Below are experts of layer 2 (counted from 0) of a mixture-of-experts language model. Rows are named router (the router's row for the expert), up (a neuron's input weights, with its number) and show model dimensions 160-199. Each number is 128 + 32 x the weight over its row's rms, rounded and kept within 0 to 255. Numbers have three digits each.
Before each expert's rows: a language model's description of what the expert responds to. This comes from a sample of Wikipedia text that the model never trained on.

# expert 11
Description: Articles and possessives after prepositions or at sentence start, especially the, a, The, his, its, their, plus 's.
router:127126055134176165113165157124114150186127095138145092108111195109117139149106126141135112080104133153101126086136141042
up0:135137194162121050150092115127150124171119102144129182071115128074100118185061183110111081126196097112119118133072122128
up1:094100154113100153156118098071116153150147150143105133143078130135147127107127192145201183155192158134084084169135172155
up2:085167158133103144094151153090165145168091135124146171151128151124168157111104075167140143140112106127104071102128096077
up3:136130130110190126183094065125061131110116164137084175128115106066200127137135175183138098147101151143129143118061154075
up4:123048156136126169136111144165130107097158120143120127101110161116162083108111109129109143113175132134144138097113151085
up5:062142104139129114145131167099175099168079160107177052138146150087129133091090098145121162141148076165226148143149111120
up6:125090143129151112182125091128166160137077168148135128138180109063015190116140138160136113088123135153126123127170182088
up7:104105136183077147158149179098145208149049147147159140151136147150147152113138091091140167116166168113140123136096122132
up8:161138098131120178177167117143136104146099083119088189118128114185183133085103084125093140124145135111084115111051073119
up9:125158081147111201119155123128098155126153138151112132133114122144123157101075173135115130126089100137171104135125121047
up10:098187131121177164171154048076122136178178137115138125166151182098113174189163133122140122131111157152087107132091160118
up11:140132196118108141118154191084190111132101079149145180066148132151169067176110149171191112113117198164093144141165121093
up12:131167097116201107168076121138132177125119083185174067125125101072146130153119083136161098147103182153156171180076124099
up13:162082130102108141163124131113118126135152208139118131074096142155116147098147155152129188151167118114184175124167162101
up14:122107105095070087053066098137145139133111123166140105069129138157204080133117120131131140141150085114150153103127128132
up15:075159137127133144122159166144108051149158110173110148160168126140117160128131071067155106098156142088173099152178084123
up16:141109118113086066102145103139164117147081124095135108158126164075121098098099119136108147104211174137133128103097092127

# expert 18
Description: Modal verbs and linking words after a subject or object, such as would, can, could, to, between, until.
router:129175106071124103107198144081136130081108155173171142117129116141098142111097114169112126120144130063107098174154102122
up0:144138068108099131104143126106139168118108096125173158132117137161128153124091089167142151145134153060092088203107161136
up1:136123128173181143163181161140154140211143113135138129138150166132184123127157143110075116144102138112116162182088029094
up2:133162126156101133090174123142161126130138113145098152157109146142145152160115105117152072120159170112167095130142133250
up3:070165108121078103183154120098209104071102175102125080129129080116162190182108134093148149123110119089159087157099131110
up4:131145102122175147103130112174129112087138073120135106141051130141118179054137124086059152154197155109104128166057168092
up5:103183153161135138112099126107099119188149140134187156115141128149138179162133119109096121155103173083118132152146124178
up6:061153170171076157051107137174095142125131119053162083120148145123136116127123153137173070136147144125156151143172104140
up7:104144125141125060169129133127189108145132164146108094098135127119148173145147154086106121136071230105164113129086126127
up8:093178066132104132113076125132149137088134157124132146105089122155131106099168144143146113111116098122199099113123146138
up9:100101147183078162127126141121121094077126141088149121115110136106128130172203125140182092099090109090128130151112087152
up10:158150158145133095113107140161129104110086140181155110107154096125136098127137129141142159148169107075159052120163108137
up11:138161151192187106051116059076171090099165159167089132085158102152165149139118128131114122127154124052125101103134174141
up12:100120128159101125101158109117158096164118157136160141139102147139099117131153159107163090170091125097122115103096148160
up13:088179107140159145069105086111130141114141143136129107065094124097130105157202082196198081121136137157091128166141137147
up14:114116140184147072105111054160149193125063202104088116111113125134138212138168116135116152174175175111139130135059133075
up15:134173124161176156140135095103138118102134153153174164172112141131103097107114121178178105087130158066117165137136090086
up16:139100125073137116106116136132204113085076133063065162101142137063142130154148099076152098167135199171197161147124124157

# expert 8
Description: Capitalized name pieces and titles, such as King, Sir, Lord, United, South, and the letter b inside names.
router:106118097194145119104085099143113061104086133126112108157146081142107161123174129113058126062077114112171155094125181095
up0:187159114186102122128141105096108094148142162066112024150164148105085161121156093120217087114134079191155192139042154115
up1:167121146133176093090080073086132067078117140139120129139158147195159092125122110103183116066118170101156117154129166170
up2:099118112109107131164129169188067112164140146128041195146089126153168138150169103088150116081121108122112090114117142114
up3:106128162099124080109103140119113118119157150156155059120150076137119068183111110098112115107111121109175110115095126105
up4:162108151184160178155099059120116104108108155188146144097118069125083161078202125111124100160093119135139105105106124156
up5:118107100135107164076161135132071116116128127084107059152101084094141147145099125120139159092097104199153147166087123145
up6:109131175155166134102085096101145083168162142141162129122125117172133130096121122130125142128127131166090150153134160099
up7:139188103172141131092119148103122135161117189113126112161085110148110133157137123171139079110072166173164116104078095132
up8:106121106147174169155156152179122118130195133057105106109130145108107127107105135134177107079160197131162068114075149182
up9:048081098150135169098074115150133095128143100076184115136185090135171119140124149099127073097101085082192111171138178095
up10:156148040137183140108106168134116123109148094134154138171124175141092111113136149172140189172070220136076156091169149116
up11:160090100178170204147133131216110134115117129160161132135125142104067161122094121107179118101111095135166138154180135185
up12:073147066135178185079075065156092148123167192145157119173121118184147082105138105172171142121110099092148081220101159136
up13:140106139094153113140199120076136109188100168117164108131161057168165106096172146161162106137141144095138168155122178152
up14:163129150119155096111084091155121125115141111143159119072107119084058154135157133094179171099154104152128088073206101156
up15:090081124137144151098117070127139140111089179145113118129156138145078106093057129130089121160102151077125087179134183168
up16:152196094184194127099094094134095151133170093117130094085163134185130080119106095132127077145139108152126058125084136097

# expert 16
Description: Colons after infobox field labels (Legislature:, Client:), semicolons, line breaks and table bars, plus adverb endings like -ly and -ently.
router:132180177125161174104083156151149125148116109085177162093064149124105133167144122101158189161153216143164146121147108115
up0:155136134155127092102078155124155138053118119138104155192112130182136125121136146127170156152145121087136140143142144132
up1:158121116133158120125099072163157135075152146119163149157115113072134126130132124100144139097148144146157103090116173088
up2:129141152152133153160083110154079196146146148107108099119098103167111126087126082110129072196084150122142123128085122091
up3:141177100155134109080110127110108113178070159149105095122123143142109230166092200125079170122116124195139175139131083150
up4:142142149210077118145199141110176174164170142115058097149101108098130119073145096098118104055164116176122103092114153138
up5:136108149148159165129133087152143145124096114112164174171179183058137111158113091146161123164156195127107140171191073078
up6:179135117183101183087167069145080058144138098164171150153192118124180118161103140110139168161124188174112190117164134075
up7:188179108120134105201053102073127105109165113110150149114069134141132117115099112111109144146188167144115148144122127122
up8:097091124117156195138157102188083158140180154127113166144118179073097154149160097126109096126098090212119153115086128141
up9:072118116135146111079151163141141150114104161158106133059130150121184182160143112109174109142100187090112182183127120128
up10:113106103162199143148102208152111139123111102164131175142138131154151114127107079137081208169092165098157137158137100141
up11:151142140199129122081093129175174106127152113143145141143166111158183193132140142111178126128172136119204150135118083152
up12:137195194112152155109124123140103130140152174118169141140083154124092123139133114140156143200142089175152058119050137086
up13:101143131118216150118056147087181095085071169143095179161121100131140172123126156106156042055105124112126119150126165169
up14:100165132138129128107114150116138115117130114093189136105155182131124101121160065135125129137023107101123119146141067149
up15:159156105133128130059156137109167153095096174110127097121094062151102101180165100152107098174149091136101098136039174166
up16:129182170162138198140082137156168150146074126067094127126064096137152147119146168101136133123110227151115153105118101083

# expert 27
Description: Final syllables ending names and words, often before a pipe or comma, such as ole, ne, te, ia, plus percent signs.
router:144221109097191148132111144131122082125167153168079083137090153087138111119177080127162115161152068130158165160092140122
up0:147090111184177131100150155149096143131136178122132120129125148107143183091098135091194112126207096138098130149140118107
up1:151181159150141148130161193111153198135166068130219123147150079128124124143115140109125088134100125119127150168101133097
up2:108163121127147096188171176118117094155173177139167139149107086107117169114211179193166082179134099159150062108118093179
up3:120113121174158087114138123136138149174133215194154119117129151086101143144125146120122125114072146150102153179132157161
up4:054102157104113098107101116151123089150131119146130116111070097131124165098141134101171093163197136154133056114152153092
up5:108129139128180138136120100164185132161138181158150069163112090141158158140107080099120164182123095075123134112159111157
up6:096232161145112128149137144131106119084093130109146094101111112117138200126104149145082100113094144126157107160091105128
up7:130136169098059087116123153184154148103157149120121121127108156147128153178183141141098057182131097154212115137116133058
up8:123135190074170105064080133120095096100180135124151157138154077070125128172105156103082164150146088158111169174151168142
up9:147152198148092173148108139114138139099140168159192136132143138090164124146141107155195144115135104092166089167113130130
up10:208137114119114149102140110109115133115127138106164182139119116136134087095127112188171128147129131112193142180113136145
up11:028122117098150164095105080129109115140184072136122079119060127114094109141167156180140121142169097111148097154108156135
up12:136103148144073124087132141127093109137171119115095088101097131128071147165099110135163087162101052107161113149117110072
up13:138144055146176122123163055157079063135117114144107089107137153079140133140075227077188104128127066137121124134099124123
up14:109124192127133131070082147164165172209206144114138113110154109108143086105108151144045110130112096081191089102144079110
up15:110122170154151159118032172104157113132186133119156088119134126112143100163100057109161100181133145139172142106083123159
up16:132151121125146201085125125113164145061156089155106123099112117117127086072161073104116133161113083146106129108098152121

# expert 13
Description: Small numbers in tables, scores and counts, such as 15, 25, 36, plus the word piece "ar" inside names, as in Shekh-ar.
router:126129086125144162119171133157173133083090141119125106202175112156176133129123098180121147087101141150083187131101124158
up0:097183150088165139147123097158126110138098122114157133113130098173137103097064095103104092159133092173179164160112109148
up1:140149113161093166158137144165180111079163111125123127090177178099100153183100111113127092152106158118124155127143120154
up2:123106087140127089076086159115132073125173091090084150208161127184144155165113172130121116108109176121145153093125120174
up3:129146154095129114154096171141129128132113165136133155101116122094146151111014103185116167130158094172061135139105110186
up4:177099161161171095083155117146134141110131160117199104158155131175129154184221122164146066169139123159103099173153138122
up5:150090066130134096168114162135108119197136014132126076086138142116128135153160103078127144083182130095140131116155146131
up6:160055099171143160118165131142112179113100182082195122121197095093171069063119127151150107109118129136132129146133077121
up7:108121123119132145146099133100176093161104173123170136166101167174176073080135038115122184073090130141094162185162127150
up8:094123160131159123073160123159168081131080187121128124160146135126154113113136120165148137102173117150174121148088120097
up9:139129134084108086171136198111099128069180083095199110176142152091169184145093163113132080121104119106161154113141099168
up10:108097154159109181151092113131195120158104130058124169150134136121111093122107136133073084141080143151112111120082170179
up11:106153149114155100068143145125133104108143190096114159109155089142135138108188088158132174161220120119099106158083106138
up12:125138140106102054142146105096199103076133141149094100138138095107103069104170159115137106152077113126077173095166091143
up13:133153136193122145122144166096137164134185180133070051116150104137129090133142065156171125127172104086154044167126101117
up14:122110147131180188121142115127118086088167125082140090157125151087158133119128119124063145112128139089078126134128149203
up15:119080111137100166144161121115126134126132137095141134147160113200139137186174129125142119142151085126170172116149097098
up16:100114206156143177102178154166138083116136116121121110181138101102105137153161118162139176108039157123137152135112092134

# expert 10
Description: Plural and noun suffixes closing a word, such as -ies, -ers, -ations, -s, plus "the" and line breaks in running prose.
router:151130120144069200155160166124148147208091123095164103177132122114122085148075133124163099135162154176138098152122112102
up0:088076150158160122113086081115136103121078157110161116166157135164133168138140151136132114158148141153156113069147164136
up1:083133153117176123110190176167098163096192084148105077135151201116109170124066187196109156121158087214126113200127135110
up2:160169149152045090166137133180120073078116101100145094084120074126133138135103114113077144110079097145167088148134085128
up3:121146080128192142184124153135118116114108078149119083165089083134093122112142133145164097140082183166124148143114092179
up4:164175190086166118098138109171102150149165113112132085145147122106143157132137142157152069102146054169107082182112104090
up5:123135127109138167073179152117134097161070142148130136152060138143078128183118065135161055154179178138121102094169146133
up6:123098127098147069185096149112101069208136117127138157134164175125077144143088187100144117077152117116118073139145112098
up7:063096134138131112173136156140151153101166153044107086143114118145139131081123132152157139098149129141147143173095104135
up8:102066095113109116124136141156114088135178078059140108100084146168046088134075151170114136196178121171155195125117174144
up9:126180119108176092098205177124109127110111177108132169139107110154118071125117104204138135099141145170113137193082144122
up10:092119114138097088113132151191152057176094148107080091105174145099130094122178115080163138135185086141129104146147144155
up11:143069078119128162122108118143086091141177111082106179179142168204114100128142128173144124115149144172087110104123108145
up12:172151068095134148111161147150117133113138119169152142144060089061144116187096109135191157138164116136155091115122162125
up13:066131115098139124155114125133102145117118157092126100138162119159080150226163129102153163142148166168187122156139154162
up14:109135139132099063134141100153124133243145125155068102082127108169096161139159087112138097196133163117166120086115093183
up15:073141141121116081148111149180116127130149102155158068141127102117150099126219106110070130153139171107063094128094116131
up16:136144105096104066131179146148161109197082210112164101201144095075069092097146170163141162091103157107117106122086088128

# expert 22
Description: Commas closing a clause or place name before the next clause, such as "Fresno, California" and "aged 75, he", plus semicolons and "and".
router:126155096122099191124122147130113178085071158130125168174124104129108094101096134137101116145121171139052145116158149110
up0:159179111096071142135118138164135155143142088175151129153168118149103135135169088140151148117151122161129140096135076100
up1:059131136140122105104132107154162102118191126123114175079161156115063069134154139085119173120143165151146160167133125069
up2:146183150125150083085141100104145146114144154108158137173131138138104126104097079173151137108111145144099151168123159170
up3:158128111072125154127122129120095074170099183144118128132118057131067166117136153141162155132103105148113093163129101115
up4:161186118117093111140068154111148096106086201118135111122132115093091076172130163151081202112133142135059140193068139178
up5:128091118103146155131124120123135220135117170113137117115124074131112114151164124082143152163198165100139145200104085105
up6:114160094139170152090103127102166164096116128153141105153158053081130176103112135130185133115155120101146167156188185078
up7:149214151122142132125109147123116145132127156079121146056088078104082106106120085139090123123119044116145160120105106148
up8:081125020148103117132150080109133162077123109114166150157146114149105128150058097165166127145128188118110171186141130157
up9:129149127194125105129185149158096122132086131123177163074157136120094106131137109118144120141136144100091139109152110185
up10:131091115118094162090094128146134136128120158077131144121132163087094151130108118124202104173150030152146151080128139221
up11:155122112050115107167138166203114123129085111092127154125199152112135091120128103128167106125066122119152189076111152108
up12:133161067129140158115154175054083099132106163133157082105133148137124139103113068116133138164196173204051125137148114152
up13:101144107132091124168116111113123130087148174105127146133112116119085169132101119186174208107086118093115113155093173134
up14:144127105162134137129100065117121115111104179123149134145150105102165187121118049118202147131091121171105100111111100123
up15:126101148127134149092073103163154150085124120157162104174133053134102163164131148131210147167168087154056084162099103113
up16:093115117133117108102078139076159089136154088112165155129162113095164156122142094101148066150158157062102143119131063148

# expert 25
Description: The preposition "of" in noun phrases like "part of" and "as of", plus past-participle endings such as -ed, -ated, -ized.
router:131081136139109121120124091132154114092159114131067074106174120161171126148149138136182106200122146041104166121138111123
up0:156110138125197122124154109169216140170083116142130104149174105177157139056138106094078120134132134072091158147079091104
up1:145093139182113138087135142125161126069142156148143115158167135123129118154080150162115100113137062177115147158162076150
up2:106091132108179142121126119099119110060181169099113086147114166150098151153131121148255126183161131118106133086112128127
up3:132129110117066141126092129148151091114150170187131126116155114166114125101179139105127111124192172127190116177097136161
up4:150141148150148100133097150169108057169187110144154127092176142166144163133110131134151113122165086121136077148131127145
up5:133104096160172087125141103099109141093125092176067076137159099145148187151172094099092159102124144083113122153099060156
up6:157164113176155102124144078092181038091093105131129078142129128148148072139128075113168137135096174110116125175114208141
up7:186120120106145156146099167121163172075189150181144116140096153103128102159130088165147115124069136152079133115090101122
up8:072084133140131176116108119173102100095182172150156113125134102155150153139174150195146087136193101089111160141124104103
up9:115134134087128052085135100120165145097193113133154101123139072092178162068121082149153165154197059179093145124114088148
up10:156163142059143170124114154144175116111133152124123123140149118147170188115142168165152136108117157116123111112143139121
up11:110090137091086103137090125048115134163150181134126145084137130178153123150181162081098174149190122132129093082125128127
up12:108148123207161112091120149097112149111129132153166127179150092130168187140113155159147086138205131112108189087098186117
up13:142117136124069165155142137204173161111105132112157144132120134110115063116127111120185092100151148155094134151146105116
up14:147143134115186117144152104188089129144143129116115135095183035091199154182156076135163172139131127093151165174113213105
up15:098155116063139112124111147149130147157123104185188113133137137172068100144084138168102082142129130072084142167084118153
up16:149115112136118106137160143132152130092106163103163135156148167059143104180138130123151188162141109085138110119103085108

# expert 20
Description: Field names opening infobox or taxobox lines after a dash, such as Genus, ISBN, Coordinates, Length, Died, plus common nouns like film, club.
router:149116169146122163140116117117100120112111068149169140189144083146135142110108112106082174136093112180116158112116144144
up0:123135151127111144106151157117188105106139122129148105177118113169196151161120102081126125147144117136190102119161111145
up1:146080123089185089108115119117152121127173132103131135127136052118123098152091089189146167160045095139190168172101094099
up2:130145068166106111155088140118111090167118134177106131090129183159145122143198140144133088138178132146104093148088088083
up3:144128179090120151145101134091092147121161163090102118182082201149137100154192096108097128132158117117108113138099090125
up4:124129084190168167144150196128109169144104066200151178187193218158108124145113184174173154154120156080141157115057146100
up5:177139170130165151074113085104139159100178191118147101210091144131168168121098146166097129067100103150160072115172088195
up6:083106150185143203177133085174162176148193083108121104170161129076127146153127129131117130118095145102162137138110201146
up7:087093120099203177080094140136139105134097214104136121151113156191076100120138113120122116162153096069140082146105154129
up8:101184147098143125147108142113081122163153058132105074146112155141128135172134120102161101134109152139121100124118077125
up9:121077091128166028145148144092172156072130114149113147153122166140122113189124195101119142070199130172110118163150116080
up10:165080106163119161144121091115117153127117119126095116123105143153140097086111044156115110136139147133158094117112158091
up11:097138131135112192058121137147127092147144123138137080140121204130126086117174138169133102121196099186203099146084158144
up12:139148116144141189182074138120102158176164164074176144160103096130146171098132133153096143140103159203154095233135127116
up13:159170163123147156137113130121148151153093095060112160169150098097157156138135147127123192090155112166130130093071138169
up14:092185093046184137124092118099161077095105129138131107162162121165141139139143185093163163097180160154111160119039092123
up15:185167066113118115113153107128198153108152094147123146117076116160117145188118148147154165193167125126096126121110106117
up16:125102157125148125109175083156166179139135133106132124138104112079137161119068083136105106125061194176131168057116125143

# expert 6
Description: Capital-letter first pieces of personal, place or club names, as in H, Gu, Z, Nor, Chem.
router:125138128168116053062124129131102088119132108103121125135121079133157131112070058189096120097116132170128098098118141103
up0:103110130164169129167171149138124184158120155188149150085141087138123088083128092101160061160158122164095104152163100157
up1:165118098190155056130161178099134165140161099127125120120107061114062076132126182170189121122110183086131115153133075110
up2:135091175118138095141169140160128141077237139151123106121141147129155135181116088166111112102134110153157171134064131095
up3:117105088154136090155107110155102174116184137110070070149131185140146160140155073152160151117093146200173155119125113157
up4:100173104139173109088092149098087110116108119173154120101100056097109159154173114178105136207154173131137148141084125132
up5:126157123140140102192176062103073139177116097129171076138129192159177104130091145121149094138103180142140105111144146117
up6:109160126154131124056162146098081124134128114134100080120130123128171157107153171210229100127124135110145168168104097178
up7:131132123178158139091154219162132112180168089142174068158095156092155125124104089139146152189116094138113103130093123142
up8:173117158133150110086172144155124140070191130143185122106157113157111141101143151142120171134066135102117171153083121111
up9:127126102151139134081144147153105154068090065105151149102164150176160137100168080220127114129155156089099118090130115126
up10:158160095147142157055082132092135121123141126124194150061120120171105151102113074177099116123153060123139112140173094120
up11:129142127172096128034081160124130120145106101126070139079138146128133121173147097096152045120150087158114129136079119090
up12:122140169098126095134131136076131145171175146117161171097095106128084121098132123153132132159112121126097206132173129124
up13:129136067105111101037098124118129138130122139178087133119154117147174155197055093115135116085183144141130033168108151119
up14:113124033153182054084150132153088127113092163113172139115122128120090186099157096157173118105111101143163137124120091157
up15:123124135072160139150138150032128136143121131126081132109093110080104123146139131161134141140171131134084141118130142139
up16:145093132128164140100058131106119096147102062167108134130136135108103084123107153146128087174129127144082146135143157101

# expert 12
Description: Prepositions after verbs, such as by, with, in, from and using, as in appointed by or appeared in.
router:122100121130108118148123081154095112110178154155138095117117098115132141084140119091124091097088156077133137131064091131
up0:159126116089145102185221054164120125152160100128098176166118067104155075137147146109192122178106145124096116074078147195
up1:163116166168099170091143118042118168101154108111165161138105110162128173121134118090160128102084118146153109164126154146
up2:117137163077130082160067121161113049159125128119135134127119073147104154150077095096128114083130172146135095141129121159
up3:120081098106164116068129166202129153119213147170098118145038121142171146102089116123134123125154167127135134157104181114
up4:076133127187095154111147137137115131145140076097100125111103147115094113128130176097083127159124110147188075136129118161
up5:060098080113104092112099139168150089115112116174105098106151127129148146093123079114144064128169181146131167137097056099
up6:128085109129122189148135104118196123120146148127148132109132111131070125130124162101106107125121118079109160168121093140
up7:076123092218085046115110177126119163105108146095183182111126147151153129124144097133127141151108107145135087144107100126
up8:099123186094215105155104111124188050146171112113090119131073109098090163132162119113122067101125154160099163163094076136
up9:094060112055118160174084178146142144180136128118136121126132118171149096120183103088143093150183115092152133144076132154
up10:113136118082148133137117088096114154117106095101169136072047131070109173192117166129171124126158140166086094131156102139
up11:166088147108117141143119129111084194146099144133095155142126125170128191124125143166069132115107110133109226097133104183
up12:127106137124133140213127092109145139189131104088135125129164128080063089122133073098160141141101120132110078059081109167
up13:144140124108169134201113088182190125169149128113063193130117074109126104125137222114129134116150130119161162137102097179
up14:158096132121101103180063095121129133096092077129176117099163137092092156156091128104173137096096175098157159142203127092
up15:103071101117146112116078159114162105132146129111119088167102063147125094141108106049110081132157128104066092125132141148
up16:162070167125166144146111107119094106079197141137109055116112099063138150072152098148187149047071109169148114138037165132

# expert 29
Description: Words right after the or a, especially ordinals and superlatives like first, second, same, last, highest, and nouns like town, surname.
router:138141201170142105146136149131109091094133094124124099144144154122153151118117123115167101206105117143085146084117160153
up0:133079171114115142153157181177139129097151152115070100131120133119138121136105114102136134165138136140093141139193112091
up1:116121147199158119172118182109133124124091185152131083123155100085110160181132166217132115158192131144166148095097124166
up2:084104159089145151079154133125130133161138175096213123099154223131157142161155077091158150160119129139102063120194112123
up3:083132116135213127118172156126142168149128129154065092105139130098071126127076089109131171131135121083058103162158144192
up4:180117160148133127103110103178101097096094160084141076108083113157153163144103137134166087163149130156097105168125103128
up5:150081123151116116064162132112111110150096146101124097112143126111125119071164102163162193160116126148073100113100088112
up6:109114151140132132149142179094137137138092096133119128061185114098124094118105140125135140164187110111117158141113148114
up7:176097143205093166159098189105204082163113181137136166102149104079095144124130199137166075163093121128087126158105104119
up8:161138128189123146094156152139090132164136122131105089106118159125127146156201120087148099058103110091091130123052107120
up9:138103126119166104063120127163164131103130172134119116136148161139117120168155145173181099123147127079126152133072131163
up10:095097159101125143109181169161167143177177160197123065163138209134142089162160214174089081157095138148132095183137145117
up11:164103124168138151170145122184103145134089133128133114112154107122147163098143171105125130112128072116166118157055136136
up12:153094068096133094063138116145130116105086106123134108119167090102164137117151134090138132162151123138135118190179099150
up13:099088153144118142083199113112197170179113119090093190127117104087100114139118094139129152159096107167107108173133095112
up14:151156129113086105161091118140152103084057134153101109169185096156092135104132122136132145115202126161116158166111107112
up15:137118079156153096140119137087130172116143142157159107119135119112099103117117079117137136153160139124086147142091115193
up16:145047134132132117134091055169186129141106127131134039134064136094111174114144108130161116149133121127103126145104138122

# expert 19
Description: Final pieces of non-English names and places, such as -am, -man, -son, -burg, -ang, Kong, plus table bars.
router:154129076133147165175114129132159190112130153094132195117123091118159082207103110107158118070117150123146161148171089131
up0:079171104135177156124129145141160100144185139084157099106166098050115123132112132133131164128129174153078093211119124146
up1:054139077171152170181157153134159155100095101157114115070161084160111086145124096148149125120132109120087103159139099113
up2:124150179185083075131139107157164159096130113150106178147098076123140137136139118122111156136102134119143146137130073100
up3:154119151157146151131097144118167122134129131124169135122084123124175153144069194074178155080124148083124154154112074123
up4:121122116185068100168052107106090108127186147118141116092147121077104173120163056128126155120137054127123099145111124120
up5:171138194146112151181114109126122117109131145103130152134118183093053151159104085169153145137145123087198070137117103129
up6:168087130155179124129140131121100140093119128100114171167125134111112067136126067150153125109110119143204138113138089165
up7:142101128157165141133125143154200113114141180117089120076149116015090157164093134161133132136128184121066120154122137116
up8:150036110118166133158121124108137178102115105126122200158044088186125084181151117060144165120146112161149174158108122147
up9:157086076130154156127166126173135151118128136140145172115129156135089112171158118121161182092149085145163128152088136097
up10:190160121092188140104103154117097112125109128081066122117125136076097190119097171136100135107075145064140110134083150139
up11:113109173157186147165124054148062113129165126104121100146186160148131111167123123145170134089112171131163139118124146154
up12:160194192150089114180124109163156136121154171231164167144200120160100140133168145139163161101162107130136103171143085117
up13:156196160126076102145086133142133145108137101163170126130082091071114154093121132123138159136162106130169132172087101163
up14:150142180093197228101115144133116150118136117154089106098120104111097098095138126153165175125105119056063131165134120119
up15:099110130106075126111133119219098137112149141198153209133148147112146108085102163146142126102141119144145124155109087129
up16:117127119088089117099182124099116144163134165188099110092105117084129162219147098091126144134082185092166108163103160106

# expert 31
Description: Sentence-final periods, decimal points and initials such as 81.5 and "A. Dorsey", plus dashes opening list items.
router:137150117168177127135121153148107098125119115082125181109141153130128134132101138200141146108119175158077114152135117154
up0:093156135165114118076106127127139155144160175124078140136157120104175091135086119138167112161075122125114153121086112149
up1:124196081137026158052072121159073172061161155138122066143143136117124140141082114122138112131133106140111125096118197135
up2:088094141161104126078135137101167080155158125183136074179130080159120095107161152142147122104112132135085099123181162104
up3:141115116144117159154179083146163065096121119104148138108085119184124127047158127105093112151126116114120119072076145143
up4:155163146167108126126095163118139151136136113109077150137144140106137112121123112129172122142106119144124123070121084122
up5:139129161196169095082093099160140151069134099120132149095105107149122121196154066162127138133182104205141099128146124135
up6:136130128112122161106078145136155129147126109109129174148108100154137170115132108129167131152073172108100112189147116096
up7:117159079128124156111096176130108142114121149116117115116143126127175113131151125134134120149176128104144107106139109057
up8:124147121124142172116149162089114065130134100111137091167126124108085104143128108163125141131078134146107070153127132136
up9:164180123143180138085088136118117128150126063158107195148083046133075138140185069172134093105124153125149111105133093078
up10:105090140171143081146086062156122111071135097101119114166120142127116093185097121159171094144129117146118110148083090123
up11:101116137136101090103150114120180123102101140143091173073101105076138133149107131089159148119159172126108154142178104139
up12:116132108114109135113129129187141164161133103144151108104112072151117122129115133119182180166131110217123148165077140163
up13:141096067153189167068068141083118143071128141120061088119142069092104086098158126130157096133134174184128114152088166123
up14:140189125105149135136115148146127104110126122121134142098145115129176118156162127170126056165113123061145145149108140123
up15:170133156125131157123137153131157077129116192072144145153103104110159130171104172127145154123103172121062165073117098121
up16:085172120172108091175085117116171152155101113122139091073127135151117180163136079140123116128070139170158120115102137143

# expert 30
Description: Continuation pieces right after the opening letters of common words, as in c-ake, w-eed, metab-ol-ized, Burkina F-aso.
router:062120178091154178157071085102145164097146139156194150130202088117121190189091116116139148187084061157073041170112163116
up0:056171108085153141191141160152145155126092133075159079119109126158142155150112101159128090145112137198110076134107098160
up1:133109213189135180189085148175097141100152197138166154079143096135092149152117127148142118188153114139149111090126151190
up2:080133122144147111151099099133109115135193200069079133137143123091120118145112064103131157165149158171122172182069101149
up3:135140160113173121085107099178167136089157131112160151142193166156125162160098116086128092168169159131076048154062139099
up4:136147118153120131107103190127131127084104123110145154157108154103068122110118089147112120110094194101109149147128126135
up5:110112166155200118121137124099091167164147083170137124133126168199149155144154089110169178136107155129119096130110108116
up6:095069125097142203122121103097148233121065170106182048171140070102153144149099140106133141138114104133074064148146136080
up7:128183129168133106141079166119109162113139071127136133028120066120052092078159174117117124139082142223150101126141075160
up8:129088091089117150150098088185101182118101151168081110203186087134134128151111065127119172109107118144156110161059104142
up9:137120179062096140140127110108117108119148187108103124091173156137166136215050185129194099194084107133116156168098132134
up10:137102156090079142135145131102144170156116151178150068089199115144090110177147111138215135117155082122143095191078189143
up11:124115052105162151078105161153162147149163115136101159058155082145151182134154062103154098168105050175073109131085148139
up12:157096130151156206125107107096138096156192143132131160116107132220088126163116104105172158119050104104172063138103146118
up13:098154168171148133125133120077163103124129198202133146188094076114078162109154089071173081094101118102140098133110137111
up14:115138071128059146099067106111090141113124171138139055163134108133103144137070059148162172142128095153106129185117124147
up15:145090127208164126132096119148110121139188143189120125114130125123160164148142108143071129101169074106057137119103093103
up16:157148162100172137184099105129097119144119191213134139198123125125133157152105100135129125139150139165090077117094170142